{"num_hidden_layers": 9, "hidden_size": 160, "n_experts": 16, "experts_per_token": 1, "d_expert": 256, "d_shared_expert": 0, "hidden_act": "swiglu", "moe_layers": [0, 1, 2, 3, 4, 5, 6, 7, 8], "router_score": "sigmoid", "normalize_top_k": false, "routed_scale": 1.0, "balance_loss": 0.00155, "balance_bias": true, "router_noise": 0.1, "scale_expert_input": true, "init_std_router": 0.0239, "lr_router": 0.0008, "num_attention_heads": 2, "num_key_value_heads": 2, "head_dim": 64, "vocab_size": 7829, "norm": "rmsnorm", "norm_place": "pre", "norm_eps": 1e-05, "positions": "rope", "rope_theta": 10000.0, "rope_fraction": 1.0, "qk_norm": false, "attn_scale": 0.125, "tie_word_embeddings": false, "parallel_block": false, "extras": ["capped logits"], "init": "uniform", "init_std_qkv": 0.0276, "init_std_o": 0.00726, "init_std_up": 0.0276, "init_std_down": 0.00514, "optimizer": "soap_variant", "learning_rate": 0.00466, "beta1": 0.95, "beta2": 0.95, "weight_decay": 0.032, "lr_head": 0.0103, "warmup_steps": 200, "schedule": "cos", "final_lr_fraction": 0.03, "batch_tokens": 65536, "max_seq_len": 1024, "doc_mask": true, "train_tokens": 450600000, "max_steps": 6876, "dataset": "wikipedia_en"}
Below are experts of layer 6 (counted from 0) of a mixture-of-experts language model. Rows are named router (the router's row for the expert), down (a neuron's output weights, with its number) and show model dimensions 0-159. Each number is 200 + 40 x the weight over its row's rms, rounded and kept within 0 to 999.
After each expert's rows: a language model's description of what the expert responds to. This comes from a sample of Wikipedia text that the model never trained on.

# expert 10
router,159,195,213,189,197,173,206,207,246,206,239,125,170,213,152,280,146,176,263,178,198,247,184,195,214,182,211,250,125,201,200,317,230,246,232,181,164,175,207,171,182,252,161,251,221,156,229,180,113,266,256,212,198,196,246,240,130,197,145,187,207,127,177,157,195,193,200,216,240,223,216,268,138,182,201,134,177,183,247,184,161,219,158,239,179,115,217,120,169,177,235,226,134,216,215,205,235,212,153,178,270,257,232,228,225,196,205,165,207,191,140,189,178,261,222,242,147,167,228,255,146,160,196,113,208,202,184,189,178,220,206,240,177,232,249,238,86,189,213,186,261,213,180,159,210,189,267,194,177,155,179,159,115,204,172,203,184,246,122,243
down0,152,174,229,231,135,196,244,205,146,274,241,143,134,128,160,209,235,110,183,117,210,180,169,206,181,206,259,181,160,194,274,154,220,255,230,229,182,156,221,221,221,164,206,207,208,225,178,184,117,260,220,307,150,148,137,240,195,168,217,202,179,180,206,273,243,220,204,249,236,221,224,181,222,188,200,147,188,207,219,138,176,253,233,226,265,244,270,234,192,235,235,160,180,207,166,284,240,167,173,189,199,166,215,206,148,169,176,200,198,161,177,254,190,167,210,160,222,209,231,185,183,136,197,194,236,223,254,189,214,182,63,173,213,214,187,247,193,196,144,183,175,198,122,235,243,117,208,200,181,186,154,140,217,210,181,177,275,243,269,185
What it handles: Mid-word verb stems. Middle word pieces of ordinary English words after a first consonant piece, usually verb stems before -ed or -ing, e.g. cr-amp-ed, coll-ap-se.

# expert 12
router,200,235,259,176,173,188,138,263,217,218,179,118,204,277,141,198,199,149,281,173,178,208,245,212,211,171,197,179,129,213,194,190,224,229,138,239,185,256,213,152,182,266,219,253,269,208,244,155,237,175,182,149,160,207,184,194,141,210,166,215,233,151,229,181,155,240,129,249,185,175,181,244,184,135,164,148,172,151,170,165,207,225,159,235,224,218,202,131,236,248,191,289,153,234,198,160,147,241,161,163,196,176,155,158,240,239,201,175,145,211,186,243,203,233,200,301,171,202,271,202,179,280,149,181,274,183,289,139,272,253,209,194,192,190,226,233,156,245,219,199,244,187,196,186,144,196,204,133,168,123,248,142,204,198,175,172,182,235,177,198
down0,178,186,129,284,185,166,222,150,192,180,158,220,162,154,208,206,211,153,193,157,237,173,259,181,187,230,218,175,190,218,232,183,228,174,161,236,166,254,196,207,164,238,204,220,209,199,169,193,205,122,192,233,183,246,140,165,181,265,187,207,247,208,252,266,219,231,276,175,241,246,205,208,251,232,229,199,211,235,129,232,249,136,166,184,247,162,231,257,133,206,253,277,231,172,226,229,203,170,216,150,201,212,170,244,186,239,213,190,173,117,207,158,71,231,139,213,218,118,260,270,198,237,166,208,183,168,134,191,223,180,226,173,165,161,185,165,138,210,221,228,199,213,198,262,191,166,247,166,179,120,129,271,207,252,186,207,132,219,216,311
What it handles: Determiners and modifiers. Articles, possessives and other determiners after prepositions, mostly the, also his, their, its, this, two, and similar adjectives.

# expert 8
router,147,222,199,215,170,106,177,228,234,172,253,138,174,228,200,227,207,127,218,206,160,186,181,228,273,208,113,183,192,229,172,228,311,189,232,219,228,218,228,181,114,226,168,256,200,195,247,130,200,171,223,214,171,218,204,268,156,142,175,215,239,176,211,166,142,217,164,236,226,168,161,222,154,165,228,187,161,214,229,195,181,243,167,173,142,154,159,218,215,234,235,199,207,283,202,264,163,170,187,132,210,136,168,211,240,213,297,220,162,172,230,179,229,221,261,238,154,220,216,253,151,213,216,111,218,168,241,153,274,204,117,243,175,198,207,196,219,244,190,196,209,122,172,147,168,267,222,128,113,184,183,132,187,207,239,185,193,254,192,212
down1,157,182,219,209,213,128,211,175,185,264,186,142,265,207,144,148,250,184,144,178,134,235,207,200,120,252,98,218,215,170,269,274,206,180,201,173,182,218,190,172,240,159,225,182,181,146,174,142,238,164,237,144,172,224,226,198,211,177,122,222,208,279,135,129,172,253,227,186,115,173,166,192,263,210,182,210,205,170,207,245,175,155,208,158,188,161,211,174,158,196,180,146,274,208,229,180,181,182,171,224,190,182,210,150,264,202,190,163,229,214,229,215,236,201,142,180,194,189,225,208,200,260,148,167,197,180,172,133,261,169,200,317,270,195,211,271,264,250,177,238,168,239,240,231,217,154,203,234,225,210,182,128,129,134,191,265,212,247,197,195
What it handles: Institution name heads. Final nouns of place and institution names, such as School, University, Museum, Street, station, and last pieces of long names.

# expert 3
router,171,228,268,218,230,204,163,287,242,209,207,105,180,211,162,227,96,244,239,198,161,207,203,155,252,179,212,169,91,275,190,204,226,182,215,208,144,230,164,146,179,215,174,194,245,188,159,179,182,163,237,225,184,168,190,226,175,257,156,180,187,146,219,209,104,204,229,242,187,176,232,178,203,187,126,165,167,243,253,214,176,194,197,182,150,189,177,148,233,211,148,243,119,234,248,186,157,196,200,196,210,218,265,213,186,189,302,117,171,154,162,259,248,250,265,253,129,254,238,206,210,240,233,226,239,116,262,174,241,214,237,154,194,223,174,195,211,203,162,176,174,174,189,171,209,182,161,130,207,214,153,129,154,211,223,223,135,250,182,203
down0,106,231,233,171,165,146,227,233,186,206,237,189,200,240,188,207,213,158,256,230,220,223,217,237,170,181,214,245,214,199,172,170,303,161,203,192,184,145,207,122,176,113,214,201,185,221,294,123,113,176,241,232,209,238,246,204,249,150,203,109,196,218,185,148,147,183,128,223,260,186,269,226,225,200,167,156,176,205,179,131,249,193,158,193,202,154,208,227,231,220,180,149,253,251,203,256,185,133,220,202,209,207,162,215,210,207,163,186,209,243,247,212,230,193,169,210,214,225,236,207,163,257,203,245,234,286,182,171,218,225,261,180,178,190,243,174,264,245,176,188,220,193,169,168,194,128,255,166,294,176,153,189,177,274,178,232,216,256,81,198
What it handles: List and table delimiters. Line-initial hyphens of bullet lists, colons after infobox field names, and pipe separators in tables, e.g. "- Position:", "| Prize |".

# expert 6
router,133,220,206,244,187,202,124,245,249,200,213,159,221,212,200,283,94,223,223,136,241,208,177,190,209,251,228,177,147,249,189,192,256,200,250,221,156,201,240,187,152,246,158,285,236,204,242,122,145,244,191,263,204,235,245,232,154,215,140,160,153,129,187,193,201,154,197,201,213,130,171,241,200,233,215,165,175,106,217,167,190,290,159,228,219,131,141,188,179,164,174,202,186,239,188,156,274,174,138,113,216,256,211,229,142,167,211,154,174,218,192,191,232,246,222,225,194,204,242,242,174,239,243,155,222,192,160,90,226,218,173,193,208,238,157,237,213,205,223,161,232,191,186,166,202,183,145,127,209,183,233,199,163,153,140,266,205,216,176,221
down0,243,214,225,121,154,146,165,224,122,217,170,159,232,158,160,194,199,166,275,213,195,182,240,290,144,150,211,225,174,157,229,175,231,171,167,210,231,216,211,211,250,215,247,275,253,172,201,213,215,194,179,178,224,208,129,195,202,173,125,196,204,197,213,174,239,191,221,213,212,234,233,103,231,223,90,152,193,199,166,141,255,191,248,172,176,162,259,145,170,191,189,188,185,136,144,179,193,229,211,261,184,170,167,288,162,245,166,306,229,190,180,214,123,211,134,207,199,152,219,192,181,231,158,156,224,159,157,165,227,157,211,275,245,162,252,200,186,227,236,225,217,198,243,214,129,178,315,276,242,188,198,159,209,203,248,221,173,221,214,207
What it handles: Pieces in song titles. Word pieces inside quoted song titles and names, often mid-word after a capital, such as M-om-ent, Wh-ate-ver, Mock-ingjay.

# expert 11
router,160,202,231,227,159,164,184,252,217,130,213,184,223,264,149,276,155,167,249,157,197,265,272,239,249,225,112,178,209,254,160,205,178,209,220,196,187,189,221,194,118,216,118,200,221,232,184,160,234,215,225,249,252,237,241,231,183,197,200,248,257,187,174,226,161,185,219,212,258,168,173,209,180,115,67,177,193,231,208,197,213,205,240,295,221,170,221,208,151,186,170,228,134,294,206,252,172,263,220,175,226,247,226,156,215,195,220,191,202,187,241,240,180,273,178,235,213,216,200,268,230,239,179,194,248,188,212,160,306,224,220,212,176,159,208,239,124,282,168,240,198,197,157,196,212,218,220,114,234,153,206,173,203,269,194,184,149,227,178,192
down2,196,211,201,151,190,143,183,248,203,204,148,218,143,178,219,187,209,238,148,217,172,202,250,217,248,152,172,180,159,264,213,140,129,199,206,148,147,209,154,211,215,202,179,269,205,169,153,185,277,251,105,213,184,227,145,184,200,158,191,188,221,196,193,205,193,192,235,181,114,229,201,118,187,247,173,256,169,217,141,214,207,276,180,238,165,217,247,215,174,169,205,210,154,281,243,261,183,193,236,178,208,113,240,158,183,145,188,237,190,159,219,136,203,140,216,209,219,151,200,195,211,239,222,113,219,268,278,228,204,141,78,270,255,186,253,222,179,190,169,240,173,175,140,235,228,192,195,198,170,228,211,180,206,272,252,113,177,148,199,240
What it handles: Years in date ranges. Year digits, especially century pieces, inside parenthesized lifespans and date ranges, e.g. "(1718–17(83)", "(c. 13(00)", "(19(57–1980)".

# expert 5
router,217,228,226,217,189,214,198,189,229,188,198,145,246,237,203,240,202,160,204,171,246,270,182,182,178,223,197,192,133,259,194,230,245,149,193,238,214,247,191,139,141,261,194,211,273,295,196,222,163,195,205,175,151,185,206,254,135,169,188,224,295,179,272,167,134,197,103,213,184,161,236,199,233,161,158,132,155,160,159,208,163,160,247,285,214,152,192,152,149,218,217,221,241,209,218,190,189,203,166,134,269,218,197,241,250,213,235,204,225,187,145,227,208,265,192,282,146,180,249,200,186,158,157,206,211,93,207,129,202,281,210,133,172,240,233,260,225,227,132,149,178,134,127,158,200,193,261,186,206,171,221,175,208,204,181,188,224,209,168,227
down0,141,198,139,177,253,286,253,194,182,247,259,163,219,208,209,175,151,192,192,229,137,134,204,180,257,164,216,197,219,230,212,201,203,135,272,200,188,182,177,218,239,274,105,154,214,190,153,214,248,239,127,171,190,216,178,250,144,226,139,154,173,161,167,189,194,249,216,254,206,271,245,232,138,197,192,227,190,145,214,206,207,242,210,257,261,173,181,195,198,177,180,242,215,171,173,118,211,202,195,218,174,178,205,229,268,207,128,181,250,177,207,248,146,193,187,165,233,199,183,244,179,158,143,169,241,237,211,204,213,119,172,203,144,197,254,300,182,241,190,242,247,140,179,268,193,137,198,200,273,251,217,114,158,213,233,181,133,240,178,268
What it handles: Word-initial fragments after verbs. Initial pieces of words split into several tokens, usually a verb or noun after "had", "a", "the" or "is", e.g. f(ired), cap(itulates), enc(ircled).

# expert 15
router,184,234,279,169,120,204,119,258,199,191,193,142,216,217,161,240,184,186,234,155,192,187,248,191,255,179,152,236,140,211,166,266,297,169,295,186,152,240,247,155,167,219,174,236,225,158,191,180,186,202,154,193,159,157,211,164,231,161,200,233,263,181,234,217,128,257,221,208,237,165,239,247,224,144,120,153,159,146,156,141,190,197,149,275,168,203,159,227,232,223,236,286,155,246,227,190,183,234,214,175,204,214,207,226,259,214,281,179,166,155,206,221,147,228,212,260,202,197,180,219,203,253,167,154,196,179,247,161,230,177,178,118,218,194,210,259,217,191,237,136,166,176,179,226,254,245,244,182,189,194,209,103,141,165,258,199,157,218,187,241
down2,226,162,345,199,212,204,206,258,219,199,74,195,210,235,224,205,194,211,218,268,227,222,278,176,199,200,172,238,212,213,123,244,185,279,223,219,191,191,236,178,194,240,213,138,220,167,200,199,232,209,248,159,238,152,78,182,201,221,224,174,206,206,151,182,151,219,291,196,159,128,170,177,192,284,172,234,163,176,228,187,260,270,182,205,180,210,210,174,286,190,193,180,200,182,146,202,149,113,260,184,269,165,189,273,214,191,253,125,172,198,215,205,213,164,206,206,247,211,257,204,141,164,175,229,192,251,246,207,207,90,183,157,169,192,171,177,218,164,188,150,194,135,224,193,167,221,188,232,187,205,185,195,255,164,190,212,211,240,167,208
What it handles: Clause-joining commas, conjunctions. Commas ending clauses, often after numbers or years, and connectives like and, which, but, who, that, e.g. "50 reviews, and", "in 2022, succeeding".

# expert 4
router,194,244,214,192,177,124,136,165,209,175,225,148,217,263,157,239,156,112,213,209,194,247,196,249,193,241,178,138,209,259,156,243,235,205,255,198,180,213,263,119,176,251,162,244,258,222,297,187,160,148,197,200,182,221,187,200,163,225,203,228,287,190,181,179,136,207,216,197,195,211,226,272,224,193,209,138,136,189,158,152,206,236,167,247,129,197,141,101,247,257,234,200,208,274,198,184,198,247,128,190,174,185,181,267,271,180,184,164,227,252,205,180,149,242,181,214,155,214,282,224,165,179,210,96,236,162,246,208,232,201,193,224,200,220,211,225,185,216,185,201,239,232,186,122,202,211,226,172,184,196,202,156,144,121,219,230,113,161,183,211
down1,173,139,193,180,233,171,234,181,234,196,186,184,253,172,264,235,216,242,218,227,120,274,176,258,178,172,224,178,247,241,207,186,172,208,227,252,201,262,230,197,127,160,188,169,191,205,269,203,183,212,213,201,189,248,198,116,160,169,211,211,229,264,186,172,255,169,232,249,286,176,230,159,130,211,184,223,154,170,244,165,185,244,178,147,160,273,280,212,235,132,191,211,228,162,201,248,248,237,184,267,175,124,151,256,222,223,175,215,247,171,163,127,239,224,202,199,196,236,189,201,159,192,253,233,219,171,193,212,201,208,180,174,245,150,193,261,175,267,244,230,166,160,167,242,146,151,184,163,155,275,187,145,207,109,169,185,207,93,240,276
What it handles: Common noun heads. Common nouns and pronouns ending a phrase before of, to, or punctuation, such as years, time, him, well, reasons, ways.

# expert 9
router,131,218,250,212,207,136,233,305,223,157,239,114,201,235,253,247,145,207,242,210,162,265,204,146,287,169,174,182,173,153,166,221,228,225,250,308,200,224,262,165,173,202,155,208,237,218,247,133,159,186,176,272,185,169,216,240,151,186,154,229,271,224,227,213,136,188,186,227,255,196,120,215,200,167,130,124,171,242,175,171,223,285,218,297,202,188,171,229,179,181,232,237,157,220,207,233,172,181,140,185,219,212,217,206,178,201,282,151,176,233,169,183,166,205,183,176,159,247,196,250,149,226,235,169,207,179,250,186,179,168,217,201,263,234,211,158,169,233,232,232,222,217,141,209,198,181,169,130,153,202,169,129,230,148,213,173,167,194,156,225
down0,209,191,219,276,177,254,183,251,191,221,184,217,173,208,233,198,137,224,206,178,185,149,216,187,219,223,129,177,216,327,195,181,272,176,151,164,177,231,281,165,250,297,206,226,178,222,174,196,166,179,290,162,196,234,130,159,150,235,125,254,257,210,214,142,143,226,203,201,142,246,164,192,162,185,165,210,202,161,220,157,175,218,226,135,159,237,170,231,243,137,144,250,237,170,249,154,190,237,183,205,188,155,226,187,210,222,229,235,181,151,208,177,291,199,179,173,223,174,188,226,279,165,178,247,220,209,158,239,180,232,216,183,146,228,186,228,185,232,207,249,285,220,170,115,136,189,164,291,221,189,184,217,120,235,170,213,181,131,188,199
What it handles: Places, months, birth details. Country and city names and their inner pieces, month names in dates, and "age" in birth lines, e.g. Sloven(ia), New York, "(age 61)".

# expert 7
router,174,219,216,256,151,151,178,204,221,222,238,138,175,202,189,194,202,215,264,188,264,167,234,174,255,107,237,213,199,229,219,211,332,199,269,223,195,199,252,200,184,214,189,189,236,240,204,109,84,202,222,218,237,155,221,241,196,272,146,236,251,175,193,212,145,150,158,162,213,197,268,204,153,189,144,241,190,188,225,222,191,237,213,228,225,136,240,139,195,220,183,242,206,211,260,161,215,197,198,143,239,243,177,310,268,131,231,147,180,265,224,199,245,216,258,278,124,228,205,167,168,209,187,187,228,184,218,109,256,184,172,213,224,216,183,172,186,194,216,183,156,237,174,233,255,211,166,135,192,199,189,128,229,196,208,193,215,264,200,234
down2,200,203,195,114,230,132,233,187,195,151,180,148,315,217,251,210,263,172,129,191,187,231,192,135,226,220,146,202,143,233,219,147,197,148,169,202,236,228,166,174,206,155,238,222,150,154,290,182,134,184,170,178,219,157,164,200,195,265,168,237,184,223,261,248,218,227,239,160,247,121,239,170,255,204,298,189,169,216,204,166,220,205,197,162,154,199,221,197,176,210,183,226,233,198,152,239,190,244,183,206,233,164,144,197,205,236,239,225,242,282,174,137,174,250,263,215,106,248,144,203,186,245,199,204,157,119,71,231,202,167,236,209,206,205,216,236,158,204,220,198,152,245,200,262,170,197,238,174,169,214,231,252,165,221,209,178,228,186,259,172
What it handles: Sports statistics tables. Pipes, numbers and plus/minus signs in sports stat tables (GP, Pts, GA), plus capital first pieces of split names, e.g. C(raft), H(ofstra), Glas(g)ow.

# expert 2
router,166,235,250,260,163,152,239,239,204,248,190,119,204,272,189,179,96,202,238,223,198,252,229,167,268,242,212,206,128,276,175,265,233,153,244,176,223,217,248,173,138,182,199,198,181,160,260,181,229,197,200,236,121,207,231,206,187,196,190,240,225,167,202,228,107,214,178,157,261,207,221,170,175,152,225,204,170,252,156,151,201,271,183,169,247,204,174,227,149,241,186,226,139,255,221,163,196,220,176,153,219,188,207,196,275,181,186,196,155,146,126,250,145,235,271,216,196,248,231,156,233,206,188,170,183,215,226,131,233,287,164,126,174,220,164,168,206,223,176,181,144,195,191,197,250,233,266,89,203,175,147,148,200,180,192,210,142,197,219,235
down0,179,236,180,120,191,248,285,182,144,232,224,222,182,197,258,127,231,135,190,184,183,225,204,141,196,236,216,212,206,215,228,245,169,193,251,226,164,169,203,200,193,162,137,229,205,215,235,263,235,204,201,174,241,193,239,219,238,190,185,147,202,159,179,261,199,241,200,206,215,255,150,99,231,218,277,146,203,204,168,199,227,190,137,219,157,209,217,253,186,201,181,177,176,274,170,186,198,171,198,228,296,212,223,244,145,240,269,213,160,193,190,211,167,160,326,211,184,252,143,190,189,240,219,203,254,181,225,155,109,148,193,191,153,222,244,178,180,216,105,185,123,159,174,206,226,259,159,199,161,180,233,122,215,206,208,215,154,111,293,178
What it handles: Opening brackets, symbols. Opening parentheses and other opening marks in infobox lines and running text, e.g. time zone (CET), elevation (104 m), also quotes, $, ^{.

# expert 14
router,189,229,201,272,211,218,138,248,233,188,252,155,124,259,201,256,205,132,270,200,286,231,186,182,363,200,226,116,148,246,162,202,231,143,246,261,175,249,197,176,207,256,191,183,251,219,193,208,187,227,270,234,190,214,228,222,166,214,159,213,222,226,216,136,229,225,161,202,230,165,203,214,175,142,178,169,216,224,194,234,175,260,190,216,236,184,197,200,199,205,198,178,181,236,215,179,186,165,97,168,220,207,230,215,174,263,210,154,211,212,186,242,183,220,271,241,138,215,259,238,228,261,213,155,167,232,224,192,184,248,145,161,181,169,232,197,146,256,143,210,276,165,122,160,162,223,164,199,201,165,144,125,128,191,226,252,199,203,162,215
down0,122,289,180,208,124,173,237,187,184,225,189,163,212,215,304,214,135,204,214,173,196,146,210,199,236,227,195,211,150,121,202,147,175,211,233,260,215,213,264,193,178,274,74,241,142,187,213,207,199,206,245,237,155,235,206,214,235,231,191,219,198,223,287,169,266,209,212,242,233,200,224,150,151,213,183,230,145,166,232,229,224,154,184,216,266,160,196,226,231,218,116,203,191,164,154,142,156,245,195,207,190,230,284,224,176,207,199,213,218,160,224,217,233,218,124,187,264,208,194,133,148,198,155,228,222,139,187,172,220,151,165,185,278,282,206,206,205,218,171,270,181,225,199,219,142,160,193,222,151,226,190,153,231,167,267,238,176,157,123,156
What it handles: Name and prefix pieces. Prefixes and word pieces inside proper names of awards, organizations, products and places, such as Pro, Civil, Rec-re-ation, Nintend-o.

# expert 1
router,162,231,272,209,155,171,175,233,210,255,204,168,146,188,174,215,196,236,275,175,225,230,245,173,216,198,211,211,144,257,158,246,246,171,249,214,219,208,268,148,150,203,157,234,229,162,200,142,237,181,228,197,203,155,219,209,140,190,145,231,210,207,161,231,190,244,212,207,180,183,215,172,185,131,159,149,164,221,191,171,163,210,162,301,162,230,132,249,137,233,243,245,189,217,211,224,201,199,214,152,263,147,248,236,230,216,259,163,203,193,231,189,280,255,246,280,158,230,191,288,203,221,219,112,246,218,248,101,212,239,216,151,206,200,252,261,194,210,161,174,182,230,185,255,250,224,170,106,267,260,223,172,127,156,248,192,147,227,227,214
down2,189,206,245,173,253,139,167,153,208,238,246,225,214,320,182,227,237,166,190,172,150,225,166,238,225,234,154,214,188,271,171,174,267,136,198,239,213,309,185,228,196,257,227,207,176,201,200,287,201,238,247,247,172,205,238,219,214,234,175,251,179,173,186,160,240,231,227,220,145,234,217,213,159,119,156,210,181,210,201,199,177,253,251,188,175,174,151,237,196,234,215,166,135,249,217,149,188,204,156,231,218,155,266,241,176,219,185,230,201,196,136,172,222,123,249,155,163,176,194,220,191,210,228,107,203,268,182,195,182,201,144,192,207,179,272,201,305,191,286,233,181,197,226,181,108,211,235,311,214,133,214,229,215,230,252,214,185,174,227,204
What it handles: Sentence ends, section breaks. Sentence-final periods, closing ")." and '".', line breaks after paragraphs, and == heading markers, e.g. "United States.", "(IDEA).", "====".

# expert 13
router,115,217,228,140,182,208,136,231,255,190,161,143,160,231,183,247,115,185,287,223,255,243,253,222,209,235,192,201,152,261,138,188,277,214,276,219,163,201,212,112,180,204,189,219,264,181,238,204,200,161,155,191,183,211,188,216,182,179,145,190,214,138,240,198,188,221,179,176,229,201,236,171,243,162,176,155,119,127,177,193,214,221,153,220,230,162,197,178,188,209,167,237,191,240,230,174,153,251,172,161,221,265,180,281,169,283,285,192,220,152,161,200,224,251,297,252,187,264,221,217,169,211,163,214,230,151,210,205,187,211,181,172,257,225,204,224,187,250,189,201,206,224,120,184,207,240,263,128,217,180,227,124,233,122,226,190,170,276,192,197
down1,275,173,240,246,167,174,171,276,235,270,183,122,193,192,175,243,168,199,196,232,160,156,296,199,226,197,121,197,222,231,255,142,196,191,219,239,186,279,188,164,259,276,163,157,265,201,215,253,254,152,261,223,177,242,185,230,166,211,204,180,249,194,171,229,152,198,213,254,154,245,196,186,153,193,188,211,213,243,159,194,164,253,232,158,109,161,124,223,165,191,245,256,266,204,189,183,228,199,238,205,206,246,229,168,182,170,169,161,91,240,189,164,238,222,240,159,133,245,169,174,245,184,195,237,150,202,135,199,217,222,224,176,207,212,169,210,212,176,169,270,224,148,213,216,215,143,151,153,214,181,224,231,196,198,224,314,220,112,187,180
What it handles: Prepositions after nouns and verbs. Prepositions such as of, in, for, with, during, after, following a noun or verb and before a noun phrase, e.g. "source of", "median income of".

# expert 0
router,176,226,193,255,201,179,182,272,209,161,188,157,203,225,206,176,142,200,276,184,184,205,267,257,247,171,186,126,219,265,227,294,252,231,239,276,225,164,276,173,178,211,109,189,132,203,191,168,162,286,203,288,151,166,241,207,182,102,151,171,218,165,150,234,201,155,251,225,196,214,198,204,220,193,135,129,177,181,228,156,215,185,107,249,204,165,187,193,237,183,154,196,182,247,191,212,177,273,156,87,190,261,242,272,156,233,211,192,210,195,127,254,165,236,245,238,142,256,230,227,216,204,209,191,195,142,267,223,210,218,232,146,235,195,210,175,173,217,209,204,217,224,176,212,195,185,179,203,187,205,168,189,155,158,176,172,209,210,198,277
down0,212,195,199,284,218,241,192,120,163,174,217,177,113,200,156,197,184,249,248,152,192,182,203,148,220,179,185,268,165,194,201,148,184,213,177,169,172,160,244,117,180,266,98,178,181,174,202,162,269,190,205,169,190,197,247,238,192,198,211,238,267,181,169,212,178,261,214,271,158,250,204,275,157,195,163,199,220,205,164,164,265,110,212,260,99,118,205,153,195,179,161,232,244,130,125,119,148,249,170,227,189,175,181,145,192,202,239,147,144,219,264,253,207,181,143,182,206,192,258,208,138,222,297,171,268,207,221,222,198,195,200,171,239,233,167,210,215,173,179,234,198,215,237,251,211,216,183,226,157,194,217,196,251,220,245,169,160,189,195,181
What it handles: Personal first names. Given names and their word pieces in name lists and tables, often after a pipe or dash, such as Robert, Aleksandr, Martina.